config = dict(
    lr_router=0.000379,
    num_key_value_heads=2,
    norm_place='pre',
    norm_eps=1e-06,
    attn_scale=0.125,
    init='uniform',
    weight_decay=0.15,
    decay_fraction=0.59,
    batch_tokens=65536,
    dataset='wikipedia_en',
)
Below are experts of layer 3 (counted from 0) of a mixture-of-experts language model. Rows are named router (the router's row for the expert), gate (a neuron's input weights, with its number), up (a neuron's input weights, with its number), down (a neuron's output weights, with its number) and show model dimensions 0-255. Each number is 128 + 32 x the weight over its row's rms, rounded and kept within 0 to 255. Numbers have three digits each.
Before each expert's rows: "mostly gets" lists some tokens that are sent to it at least half of the time. This comes from a sample of Wikipedia text that the model never trained on.

# expert 43
mostly gets: "row", "ten", "ni", "wi", " Su", "American"
router:140100120147117203128133154156132113167124157138085127113106156119139145109096155127141070097108120133127132096085132135131131086180113129164211070094079173124076086076139162065105115096180111124118146119125172192165086120078125137097149147137173123094146193113073143152148170089156163165166173104165050146097131157079117162046147148177136164111134123158165127086129143138142132121102071146158140135101118133118058161091182058129154117132087162091172121161150041120149139181151084139141102115142142151084194173057105132149123151177153168154139126094082071107112128171150148135146158152066093153122083119097134137128139091105171155152138105160146112144098088114133149123105167088126154164162146159098091070102137094137112156152079125172129121163167181206116146123114123
gate2:091128127109115096099118183110128175118135126167098152105152154121172092098122118097118195143111162125182151168119211134041144102101169106120139087140125152127178115125178069155157123118100100178157142106108104149163159204100140094083185122150151142109118117111137151113135118099086128110159130114104119178136114140106223162125125184133115050111116140090104158142105091121084158157125081127172105074126110148115136133184130146177157124116101132091130101065084116120082121143064053123132136082097136108121120123169109185157158072135140193145083118116087155113134113181112081087121111145131124114152061099087138171149106127125122120157107133166148159134110113142151062108154154150140127130157171167168069163144120076132130172111176084187153144157114134142182199029184121
up2:088094163069122173158077212060161184142141121086173149143157124147119184088099184118167182130148121148109100170125127149114130130152156136132174121119061124067046113119143111132141116109140140132178105129106140119136140100102145108096140179122100118118125154079127197157134197107174122156100121061134110123104159109131178111126139134130142160118106121135179120151151203066094112163144154129161147159179154166164125110152128129130122121137133125131142146117141135171135104052102144093140124115133148094104096079059053160129139112100076103142132207129103153189071155131146109122138119184129161117188152117100097128203117144162131153093064141106149108151141139118103137160076096185071081092140105139155174099103140131079119038170079106144152161099147179166170099132101104
down2:126126103133021131179133113090162160125078118129132127138126144103150168144174144146131119155137155170104105147103116156148108184227110193103131158132153139131154116113152172136146097114089082121190128195125110120054139128125145127068151162083114156163143116114071209090110117113156042087105169093138127090125178072230100156126154125135149153100134186106106076123058134187152127111165162107141146166092124113135094183179151107139166099103151120171121156127110132102108103141123175192160109114142170132119129134137142191136099131147168121143100136119105180173114140114174116146157087131183151153088130119132130149106133128134135132095088154190145118118117166209042091131106128167137101132105185119161152100074156170192099119123113120164081098116160104125109106122147139
gate3:102163124167120152137198132182103135101112119104133153148231091084186115140121137163177135144192146136157139214177106141137130147159122112139079125198101107106134094168109146114080107127167109178145159151109165133161120130122190120080171113121122125204139167129150143078120125146163158148124113137133111194138093090114126141124126123099066055129132153079057087172149106105119159116105121055059137106125148126109130168148098113133112115133203163177147153112096069072142106163062101110110108146129129129191139141133113108161117112164151159130119124128126160106121158146166117078098114091113124139107165122160171147076160157144155079147110107160079151103081107146159086163101107150209133117063139105068078111101160114129183081135153097146083165079187112123168092134122102
up3:186077186120122137068138103165131087120144127101075085082140158166067127097134121108125159127078151063147100128086153113133112111146115162087130157153140152129130110144127143134161122139075113114113124123170100123060149098191027170140094093116158134060171129117170109143154122149116148161165139137141087092080074151152087151115138147136118154116134091085104122143157136139141127189117157182155144126167135084154132094122156194134059127105118108158070084167135167141085151128150133165207093132159107158077097210098147109141145134128152088171095117129136120148135129120127078195106137131142138075134149145175145123153095120131079190138126087103061092096187147153108142171190148082136114170108127149103199088137180106135113111142130142072128131152074173092106131160152220
down3:149168112140173131078076159103138139160107095181175095140177100085111140124128200146124126180105152070115109069140130163089178095113157152159175079170163130079089087138126127135140139113171127090098089125159139127122089102088192159083105180130157114102133094147096148123107147164109105124116160155095109113181122172212186191106081190140114129097162067170163139066074126124165138087133076084157142141113117179073106131162174138153119195156153109184127174177131111178171073099093170111147116182108130134151112161115127132153103147103133112123153086115134105138153180166118105097142097145133144169157096111109127092164102119060097042098145135117100121086148111127113100104130144146146147133148093140219141158111126140121123107162073064149124140119178138133105063129125093

# expert 10
mostly gets: " po", " km", " north", " inter", " south", " Du"
router:108108166127141172186089110166174061089131185111114046129060119150086158136133139131158150150079139191140078106168130070121124114118167114129145188097178126130194123112120078153142123180104110102148129130070133132110061059144146057108125126177125157124104113094149139152111127112154096077101160130140137141160167112102133181158139152149114094164112159108136126121152172080146100107121158150155043147170062165150107138087137168153122125104159096163076128197135108127075128114170101116089146146102125099063117085137073161092078149118143087124134159139119109109150055125091115103136171147157164084123095108141123127137110184111158144082104093092161162145114075168147119179152117131146141168119157121126117135104069168102123116158139174131059071120058162084094156150182095
gate3:105187113143066111118129105185142189101116145146141099107151171153163146227125144138111096125161171129150119127127124107084118185155105105178158118121161106131099194158133141167083149115113200142098095135138173175115185156107102093091147128125164158134184150191110111102145060143115114121149157097120150152106112141111114133160162179127146154116076082130094096158060181104123137081158100151186171061195156154103110156110131128150098114143130165172148108105099145116164083162095135139187165119093106120202169089074137171163132108153102118101095097080094104133139127154110188175125150108105129126171135152180105134110121068130079124074098062133133045120121123112105179093100109109101100103145128154148155124145203079133116094149111074139165104088128181123090115154077138
up3:140166079113115111145133105148141161012112113097079122069136160128117142168151177171147142167146179103192058074139121133094134131095123096130117117059157152094132121143146105129133125121117149109122109170150172190147102088115107108152136114140142168121117157124099114131161122144121013127139169145177163130151133142096121150120117197176137127105099087159151105134143163088133132093192090140163127124123110141126124173143160188077119096075161118199117099127096079136165093133137154131152157084126091087143148103173093138210104151196103089176070153168144092119167129178161140129131141144113125108096086130100122133163123125043115152101161099183157111155114127151132177145130189152152167125132114190158093155113181120109112145156066051125136083111118188075134097138152107
down3:148103123130147184127149058140121137096135140155132149104105156084158102149105130155136106127142133102116166090124132128159143110151097131165180094107135172078119122058141148141140079078175149152107169086124086142099181107076140112124161127109088152140102155155150166011127152153098111076191149153116073115145075119168100152138114155133148135069112093154128110139130088115218134146097156165150086102075170083125098152140068155155155157120105126109111097112124189150123103112169139131130093157063179006105111154121095132143149057171119167057150116111096169138103152132147182158198110103163067154139178097122117095149161140108127091102110085080147119111158136107133153114131196157117157101151139064113107100094144070097120124116164172124122152120116144154051123110127109
gate4:177170113103126078082119084157142200131101126128141146114163143095149068103113104085133095179142126091146131169130080165116221144013153093185131146122132155146098093155117121148128132108109139144075110144156140090101155115114174121139102112127150176156112187120155162145133096138131131168146188154133136094125168049126134091100129165109193087104113132185067119143117115108100130154105099150109164132165114118196082137091128149119086122137096104134148131130086148157236156103126153095134159130079100083192110128130135144132113102156140110125101107110169139149130099167177141163094092122103105210219152171074145184069123133081077117106134117060187136151147113146127149113116157127105163130165167155139141157157113134097097072153177124141111114098151165114152076087143097
up4:146208109130051124102179129090080144086119123166174070186126131159160169111137158117088133112134111142156134142154141105131136141122100133131126122088095174110154118086104089100117145095196105178153154170168138175136154117138154087110132128097140124144085124138079151133097106129136117125182097135183135132102084123123130170109038109125103112115163121163143131120155177108123099163140110115136150142095100094051112138090183094093179107131153125053169065086153129098188117104153083102116139136207150126121130128057144131121127145107127106079144099118142163084156143107137112084119096150114066165106201163067092110167173074135132145188191119144175093036094116147121136161129143145143127122132163040083106077103207138154125121109105086134146116111187107166173121152129137
down4:062093118079145118130124174170160125150213098173124216123176130122131151183127117121169081085142194163134149133129100094146166084134167088142127150128196152065111141106128105151111111105077182123089137087076109103141128164160142167135181132129076130121148162112100105123143113152109122174098121095170149179110111150169123130126133174117187129086124078123109096136075145116122171145100166154120140153118144196132135142121170090094106165081173158174191145121089151183208139073123139167133147156127114092142126144142193149154084112140107151156128178109125158129141123098140076133188090120151138189146078139108167160169147091101213162088135163098122076161131156136154152096105112100123142095100128120124097153152081136181112190193145128135176134117110073095166116128125061

# expert 6
mostly gets: " Bri", "leg", " Mor", "tri", " Col", " Class"
router:161159123105153156095064174064091112145093100160139119128159121092130123174130104097087164134199110088135153166127185128098092164176127135167153168169068122158049145112208120144067142135188115201157071137096126117147160215133165158083126075135100142103201104104112113097140050109173149085140118089146129169126140122113140153113166114152140064096087109128113105129126156130171116146153078095145183118107124127072088110152145158140122121083116172127104111067139126089088098134107091141135161132084114093160113119120181133175134132092138109142126144144154162116081117111124213130089177150176139154141103115177116138081124049110099145090152133126117111107161155111172173120186094139152099075110118076122112154143121157158167136168110105164087145161185094180144148142151104
gate2:133137124143154130101115149107138123169106103150109179202132106103126171151152145114114175160118197144109174135155171117108137146170159158156107156086114101104160097132137136098147202075122176078106100126120160123105160156123123125151110112169147121150140108085124168132107073146164128150091091130112198066118134130197142122185115107181106100138117164042195131163179142179096140126100145174179143119163158126170065102101111056042111146128130145114127152119133113112183196125091112159132106191107088095131133137089101147119161147112147151096157153113144179157077131155103152117134134130156119164179107204150101095106157130120108098067173085195130105103134193150164059162097156101178169103149107100156121137066133166148096159159165116114116158089114158202159086115120159
up2:129173140126180151062184122163193101121137166170141205176119102124162150136127115064145185093127158149132166114188165092138155156154119152195137093075075161132185104170183094134116130109179125145155152121085111203095172153129060062131135092142149144134153130146147110119086099098155137209148156100097127126091145103066092145115108074103186093178137097076190127201144126128108149118143123078116093126137090114141102048095160113104056060150099107128099159108140138131146187151149133164114073123113105119141120146098110150158184134135150151114158110172123108110111126129172099146180148198103139101121107139112104122164102131077106111147131135140138145094104152090134079091101197101113109143194173119165138156127149164158169117131153160096167113102107141151161136095156127
down2:120159064084138089138111156165171177094135081103109111142121108170132174143120095170158155126095210097154110108126134183150107078138166085133155099153131137075148110158187079147119127177131135098084131212157174149102118112159116145131139154151165094132143088166179140177110186193137097174135163138099111110121134091090136119097162118125160125130176161148112082135113105151166189109111072131131173105111114127104089147154123109174154131130152065166108113136109078118145127144128049131142103145156113126116116126117117181100133115139161134151126106144082138213108121125121152125103067134103092126158183077141192124161141131112081088029093145169158160133141141112090116171113144136143116140190069107139057050135195180104126139175153098074125157202083107132146125116140169
gate3:148207132231134091121203189083125200150077094104156167164113099108163114146099121109146119133111189094125082127148106076138129122114129173115040134143090118164162144096089108116217175110131110119110130121110083148117188089160106124122142147097074163124115135161114134064097085142066141128138169146103142130136091123098124157171134167116141110114115121142112100056082093102119186074108057148074113154093180079180159080091119164112102096111088148179154160128109173108138158137127119173132121152150115147119113165138149117142148092107122159162097141119155122172143127137126101101118148128110107125146133129106088107155140134144083091099140065136098132165174094139091109147105167135091169176091126122063141130165134219182143073065112114082116090111079126100131127164111103
up3:112175183149087086108143154042096149107109108134156171163150113164106096087101071071122084089137169111114141185106159207102162080162129130098078131089180095157096147133106107112171132114171174114154123115104045112129127143165137133129153077093116181154156091033125143110107160183119107144109098103165236130143147079124116089148105192124126080095153174130111106110105094128134136123142111166161126176114079179099117088139152164159089126074136148127115124084069119215125163103104154132101117093147103105141087178180104140159105094090145155100118135142165133127105095138113121097145097089121100220128112147131136143097113085065123146093131174142111131124130181150102142166087118164139103161136114093118120107145076128161143174139225123133113100130110123117131122142101154
down3:098138146110130028125106122160141151115159130088133106150105128129164121136120117119140152124119133100142142138127132131060149122116193088167118101121103148163181101157176173123147148126045129114131109135103072120052132112042115060120162094133093131086093121119085135101081151109176089162154117120117148136089135141103133177141152131120139110092173189134151067100128112086140126176111087144128084137152111104173182165156113137123124072139125145099104163098148168106155136174102059128155158162107132152072074111135009112095109176147065084126136136118149156149168157134127155166139137135142120098136136144040133118177056155180101140154129127133129156129147133137174118129053120113117176116095169147079007193177122104132181132152107137151095108124155105125176124106147109

# expert 36
mostly gets: " large", " state", " national", " local", " small", " close"
router:114160086176111113140141081173090121147102110137073114151160141099145113110115130142184096153115093066175092090124138199187085108150139126136142099105118105146152110116160190072133095143148194105116128117178120140066108128184156092109141137134182075166117114128088085142135142060139130111093145121125119079193156174180138090068205123086113178129178134114165169142144094163121221122142095130190161095153108162160152160142097088081072106119128167050139121130063105110166110147098119112072110103132133187113129151124149119142121123178130213150135135155147101115122049150120165103107161141131154132133151097076126134110118134135056177125146109121097145153168112144095143114135141129136064123067125074140121077088178137154121083128096112111114131129118124081187112118069148
gate3:126125136195107092028088191133112163082124083106104122118172158113106136079092121047099139140163133164160108096115141167111134151094165104113155168176088158148104093161088151114149135105151161121133171125136059081122106091109153137047190196092140082115166187134130109135122085056161070142039122143091173137171121100127150130132178128092180158086132076130136147112119123108109129129138156146111137121156109153183172129158088181155121075123164173150143090120135128164115157125129117105153130133136094113140133138107167148215142119085117126161197073163127085120106152186108135189136138147111120161083138132128137088119121161153149125143124152138102070070119128130107095100133120127163065127135141180182060127095142111112142115113091133160143124125158161155207170093117182
up3:132122107160185152157176126066086103105085122175130143136097125122097135141137102168092137090104151114114133148123170065100125084146091106181153190119109119124089051174145118080133144039129106107127134152124170134119122166071141127148106103172159120126102110136131138120125144114132234107100121118079147143135190133057159125079091147149114125110126123170102115082169151164151138158096099130104112170079154103087144164087150098167146124192160151084162133092137154114112102087019117116152073069053092134116172137096114111089104154134165087083098111147141066101133110077150130102155146099123158141138111100135113163157125137148080159157142137131120166177159068121193178120135135172177108179180171105098122188170113109117084187157132084162122149112133185113140120111105122
down3:151161121123206159081114132151132120087129110143077094158143100088153118117043144125119113069183121137097118106223158100079129126131079152096190080136098177166103126176173175179133136166126159116139102132122112134095095145063085165173105085092140089160133111099112126149187138095127162175110124162162132137167165128125131146169115126089139183161072158135072172101157124120112170089129107150090158084100179168160178139155069168142143139153178169120158103118125131162098085161145129091115080137129074147132113160130140158070143148139117125152096132112133138146160123107175134140111166124121110152135118115021119115116120151151103163176139080135100111184166129146144161149127156132131146162119149155113169119213122137090185131191181127122082200152077149130192156144151178
gate4:116077105138052134137122079182153146175092097130095091113150064095091170177107176080132082137146149150130138143097120125087150138197156151098058165155121109152129079129120135111137117172157147156156054100106165138132152151119150148129069191141172094172141179181101103108133098151097150089141099107138067157151169035144160103132125097118122114121120100133122135108123128095112195101099098072149083101143127121065086157101153165098112129092128149174073084132128093147057136186147136176120100105138137108147075127102131145145156124173048143087152099106102094103109147088126144107146134194092161161137116165171091123093117084133118134104098114117136110123138098178126174152055164114165123103098213198164125158063189119116122126117119105082149174090139118141127123160144115
up4:133159178121082104138098096149103178114109154102140104156169061078114145175096159160128114160142151187131103119108172130051125107179206116100114122127110105124187122140155118154142144107101205086123154105099139102160111110131155124148129171114131106151152171180057117125111132127091040106093197140122155204152140082129112156158115157139133167111108089105114204102177089099106189105113085099147114107131140145146135144125147231128104176106148145112097086127091153193149112158115089090097090114132085085169091132128139114125146119134110194123139093192138133169084111128116143213131177206093203093151147142126120153153126053161129149133109131115099171175140104148128149161110143125121126125106100140212143148114097134179074136159159125086106134106115173103141113120123121
down4:185108125133086118113111087151143155128145152088117152117083108185163066166128104174067152113157136128138150167135090083215154137123154168084144124124149121141119133161113158080112166180171124175092078092125174113108113179113095152151237091161113105145145115091122141123105137158129152098181192159175111143136167085144153075114141128158112138073071203110116116079139159114091166134141176091083084085152100151125152087128141162105108128179145140158042092154107139151083029131132187156181067131121149153107093140102183114164144099093139132101163117128144161174143141152158115169099128165103081123178130152099187110124148141097151097163105125118139124149153137092151106092180149098107150140130105118155135169089152088138141131161182194167105137094107091113129159174138157

# expert 61
mostly gets: " P", " B", " Bo", " D", " comp", " Z"
router:100141151138155117134116124112137181143148097086155131150155076139115079178120132132108108148158159111117114145195129137090122134095148057107159127163117221113108122081161156138121140162109107120118086109169115154201103121162133109087112077105090150160090103151093175034139113149170185050167091142118132124125133098162183152177122134127108140096151107149095160099186122087085136094147103141123117125146153154156125149099161220133157174144142097174146161112128145150127114072098126134105154162119145112168107158156148076141142149097109118099065074157145194169081153174149128095135066164167132079137059134080153119201131130180121151123149162118181149156131131089129183169093144102071113099121117117178086137178100157155159211135150103086091138156110092076113169134161124
gate2:174026142109131135127172148103137098119112122180139143144163116083161129153073115131149102054151145109115163123160178099137120137148155159070162154053172183217074137100154138177138119105126138141156177171107214122142186191198118159128062161126164130121105149028080123073172116143112127095076175136157164187122071150151137131160097183098114089103144121062165126117150141115150147098133108140159130215144161168187102168110113121122083149108132134112160170153106137161166157155125101135099102143138135121151109148123176102102117172109166092108126148173140102146102147112121124153076180149132163145101153146160119103155128188126148079172132126113134180088123194107129124124151120141101118132159094145176167132150118078171121127126104181139175134123114140099139124127178139
up2:144133135115162164093101143138144093181154086181131130143082157149133175178091123151129158132123132054181153123127172121152067139159146130124121153079144185115188156137073125141174144097157139105141125141102124091105150137095143109102087142139129149104168112129140140111144069129138193142097130118093109166125095124144156142150127124130140090152116075095162114143168092135124154098104199120142119163171139093163142149106146206108070129118110148156163081203105131154121139129179089169157098144111083122115110110082071098145090151073173160149068155147188132144113162154117171153094172153169074117156111157127104139157180149192103134163158142170081134134161166096131160085169101182100146083147095132192074217128154090139110113141076173144125119145130111174153127144255128
down2:138103150097167111117155130150212125120027118108074140129116174205113098106104151079144084155166132088180145123124114166147190143084105000130098135101099122109107191122204133178143089148118144155133087111110122139144104173108139155121109169148172195136147118142104122137074101135119131138125182114160142169107137151140114138131104104166125040189115116100128120145098107101103120075186105121168206116165212179103145116106132131100086133097079158102150176120127126162098071126158122122107118095137147120119094094123102141080163172097110131155098131105182108114124117063102092134138193182090174081154104144084088172149127181144089083163120169156102069137148130107105116100128129133098160099180084136174137158131118135107132135122132119157104120110167158111148118144145128
gate3:137077145074116170122115129109147145165186112097149151092124119144163149157108151123146158100130190140143078168135136101135170064121143108118099059099145153119135167096156127138124177137144169102109154128098127167128107107111117143170107068170135112147069151098148135049122159167150139114134172161109108130082123152158216117155080134192163088093129144114205186125169196132105186093088109188145113097187142109092175094138101138069081168163144095134144196185128158154082114158096164136065120180160121113099086126133128116111155127181109162100193145105129131186091153061140135139142108104124114130157174152139127084150098134142189100108080118089109085070109161098129133140185173127084158193127115137109094148148160136126092172127184121095123149153153163189111133150118150
up3:046138126106114102096137135125064148175112116142153145124181145114106092107108061161131167063142177115115162116126148146132072114175061160156106209139109073123141131116096181101115110119137088042134110160169144129098096149183151177127166145081123129114165112124087086137179137126096118117086092135190172175124151107112088114141147144125152189069129136109076103104133172090084079137187150149162110138180115134178116104143128148145125168169124152122076061096050139132163165131094100123185165129111104126169191112175145121109098166119158124133124113117155166115143133152175153117063132132192070160131130106161121151120161142081166123148131124107133135110160143150109192141161091092167145129172121110184160130189119083113095157088170167104089124084087130081163164086152111
down3:161130188142106098163174142155121102149109085140111118090109126082121135108093102094177103145107097104082097101182097172082130101111080115149109053133129139150132136165123135212159181122084163161146153143108137143206109122166105117102095101132147192131195119165125066185122131162157111094119106147099150122180201118123159107167137110128110084144102165113084076098157134105127132141124151157116119125062159112125049130102150130111170152122083176091146129135132150132118146082172072127147153086116082108174087129176123158135121137080192101074142168125175175090145156153167199107112122132148164145110138112142124115120158117167141105111115137119161089059151185127093101168124103095166130152110136210131177160109162107159120138062102127116074120094114035177125094112191108

# expert 5
mostly gets: " Ni", " Do", " Man", " Ben", " lo", "In"
router:086093165164155108073185108101143120092131161119152131151059093141099146112157142165183139189099131159204154119146157064086095075129151153149115086139196156109177090095064113142128110121121149152154170089116145162122122093159055146166103099098131159159086089066131122118152108101142152120184122172096100145110080132150139123148103128132058131100186158154161143097162121126087089106114153152148083160127121087086073130158158086176176143143171143160116107147117108118074093093111161183141108095141179107145093086147111157116108138195102111072141052186171159090121158156111091103098133107121106131156170103098133139176065130120119161121128099108176140170141077106156097122080105127107131145082148097154095186101116155136173178150137119109085095072100107148099112105108057
gate4:183169140118141149160089078182103144124108113134069112135147083065118176197124151116063128116133068072196145144169142121150177129135167156138143063075156140105111121128084127187142127109093108118110118118107090119137144132114050127097098110163182146129170117124144178109079125141149142075136104146152127130073106096145148133112127130146110146115125073130161180180080132086148160183114151093169144110154143044148114075170135136082116086046116160095121131142137188147130081121118173167156130135173121107063168126080115158157184142180097152143173107070153146196127168066140118129135167097121155112106152177173161148153155113115119173075120177105107089118120089134168104184073144138127136190137091165154109137138156140159112130108079115159091158113141142098136158068084143
up4:179151109134125124086148131195069155116126110133142078086187111104059136118111145096080152144107128106140096124156100111086125128172118114123177167153108125070073070150153099099118154100114133120187180202106136173069188111068119155110126106143131099172193155118134143159098150054174133145084137112075098115136118086045128108143131141114145154132141054131142172128106189106105126119100101118109097118116161089161088116149130100110151098111132161189104123134129148053130116153123117139186177127187151148092182079097117137139146101160089113166173147056136132116154185058117167142096185115087108150064178148116150125133212125179110139095133162104110067112111136147167131184116157119111085164168107159098152084074149110140127133119132104114104150119141133119127091110071151
down4:115142131129176107093101121113059122139135154155104107078049135253187103158102177114125140145107106114144129149157129112062101061145164120120100138140204139092124129165122151107139141144091104177102135123133139078175124157132109116132121094159124163092113040119100156122173149146158135140137068167158182130125142148135192150098098129124118133169102093089121155193100089098091107124068142122188091151114132162097168177158123162147174155116119195133128120120127191090151142121091125140122068193091134123136173157118106131151169103180107156089166102087152139111104108114165130117100166070114179114136091084173201140140123112133063108162129145121148173149054112179122155145117161153060149165140150147098105143112190114162139130105155145139106091127097140148134206136169149
gate5:112146125103164081101172140210082146118132110153116105111208099113082079089109126086112131175152164144119098136131147124096139150170114142122143113104082162136098074109184102125121159139113123090121139155092124127041118082087095158085134141166132112189150158087123198162176110113155113141129108157086147126126111151086138185080090182143173126169105088151149179096094144138141146106124065100099108068104073110161150113096148137170079127179185104149119171143116152156122135129147119076108186109160133131118188107092107184121114125151143154148112111067116103101108202090101149159107165160107186151120175124116117227139096134046136150076124141120133056170134115117109117097134137092141071201128093109066142116099124099133114138153143089084147116140175160152125108185098117
up5:137137104052172088199082120141155176077140150189129095129145149111146127152155159103081121109140179153148104112173155103131196142087154120120153129118115129144117131206214140152178093150095154140108050129117043074138122134127134130119060096107088112093208151116114170118110111129156133104096112174118134056147187122143154169098127160134141118098093130121154142160019071152154138128139140112164123059114056125098153116159094156086087127134135119122131189140128111187106122111105071156150164164151155113129133135103078127212121131144174169186107137135105116152121126095116043117160153163143176068105113114099094136131130126113108132088100137203153117150142109108124131108093174149096173188144120124109090085172104156102092143140111114134104154169153149111146132125126146
down5:153134152128117091101109103114128089111135118085181157093079111235124113106148155132120118097094146160103134122170072159111160109121122148137146166098120073135125153186111162141164083207187146154100060134090159112145138143171102160123113126142156184126101123138096097088162211149138127117121123137153150084126102147128157122185088127102115115044077085131134137129126084108104093101136133077153126155081112138091079142144190129098152114070120092149159154108138087135110081104131203130147095134083143065122198136084091094076147161109173119074113129180119133107047104142133130095106114109114178134102130117145190129123177082190118132198119131145131177135124106115071153128104137108101201114095140139087060192107209113109145101149135140099152116130095097103116130149174152

# expert 3
mostly gets: " Du", " However", "After", " This", " Sh", " she"
router:109126113133142123080109145166143157141098136180134153149186100119070073087152114131083159187156088088107109092159120149098063104151107159096179118079114167100157072079129067226110096149116170087069211111083147103115106144147133208145096136148116153169137147138143133106173111124121087193134124123128152178112132139131143118196105146119122117131104188138114108090151123168100103085130184118106150116153118139123099131108149104113111123105187163128114106157108091107129145200145120084169159142092173064124142089149160192157127057144105156097135105160203105085062147109123095133094163059146106122158140069139140108111088144144143135134179147155111172150054128155057109097112159123143124145116142160136095161092139141159154131138111080098132097144107068112087101140141059
gate2:124135174114083180140113120112129119150134092116096146178218093099112112103123085102105193117134134125124113166177190176176092077157112118112096086087158133093085135138110216148074147135114127117128133122133126132112129125209163105166080106139100140140126131137147145061099083146118102155135154121088153175076174136076157158101077191105059118108110133087139155113146112090096147157121070179189169143151119151126085174176106144076115188110139066057167133100087139115134082153118125195157153100080123139117160105148139109083149150127165126103117136136188164110112072197119162151065155157107175142128093120130096099131171138134135147147090130110109108076155155137136191106161159100110139149148107153141080117112086109195134104173088075146126140161104176102111073162135104
up2:073196097148210116114156110195094159042139159167116114124091123160117120128173113156151082134071185109129104124057117072134181155141087118158172143166127161123184126159149109136135141134173088091129155166147131072090152153186080161092142116146143074153130158149113096150201134098177131095101092147142076094122121108166080116124132118180147159150198126156105083121091123174141162099145118099078091125132153131182149082111096117093193137127114149138134089129107158160135170134070175061148142174183130155117175137117149128163133093168140134210193153124090112135149165107097135094076105140107062107096121116090080178109119108136110135120130106137099079125146091146168103173173123106134102090099153092148143096107096130141119107107180179121123148052118135147153125151144140
down2:196144159147124136108098061141169136137126154172165193118122129145190093192170160180095163122098121138112168089131089134100149098115121140150082069156119104108096063084123095140129054096181174112064094112152150131114085182098105140111201133150156078107065094113088149076080172145146098111184135154123093079172131137079107159148154095137132143080099117101169097091148116166191198097157169082130160126126132124208139093128105111127102097109110132045063117091155107115108156102146138127139099135069121123134120134199132132135123145139120118102171133085115100209118122124155126092102134162178143083142105179090144093104114143208114114117189122161150092115138112083099105156098150107142101158168129131145135091123141159173088113131117144152157150105103157121099110081138084
gate3:169153101115144154154116111084161175139132057102114077130168126110111118104183099086179095114142085124129152124164110108144120153113114153116157005138167110179123115090110133145083109096152113140094048085166110125129071148112177164121157183125093169111154185122130144122135117079106050099153148090138126102072190159138178121123116166122147097070137150092092110120171084161197140109093083120135137174086151139052093145098113121116103100056124173112137102111086115183229110166165085094143139131122143088121111147169161103071155164148162161125149122176123113168126116168153182137098190162104090130179134100152155132141120134140159155147184138100162105131096126094125161122172116157145174097135118146140066163093121162182136164126087096098123124134131136146100138148093089
up3:102131143084181149113130144112043115146125155062122132128116162150136129112141093110143114064141077147138144067092144106146159130150150144111101076062147165166138155103189081112113158131128127168149146103114058100140076153192088175079156146136082112130150127118121119138075113113151237107133131116127085069111150146141168107086166111206119113093100144157145132093092101146135145128040139172142138039070087161162102126113103169109157119140129107083135151111183141136104171121136181097122111160129128185167170142147100135121173158122205115147170129091109123138137176120139068139141122121158139120115147123115111164120133132108054150187164112155112120085175099071136124096127129182117131133101119106110124154089066178100154118131055129065156124152089146208132106113156102
down3:121078136141136147121137097117118155134145095157127163127104100111137167131142147156134133089108087128111111142104167104127130131111077111147151110149081143062097112125104146180085128100176142105088113132090121097125100135175155109157138127101047088080137179103104157019144159057145117164109167082148134082115167166045120108142071137128110171124157058134109152121133134136137133112123090101227137185149123125132149137142128166130081201139127109084147070145113144098066115105165137102125141142116154109114136216132142141104051122107182087145157090146112148181089114132131111168158141166147136102129121068171068171194066101125165108126205121151127059104133133165162145114133110089148129127184088116182133201101179150168139118144156163123182112111136152148174098136101096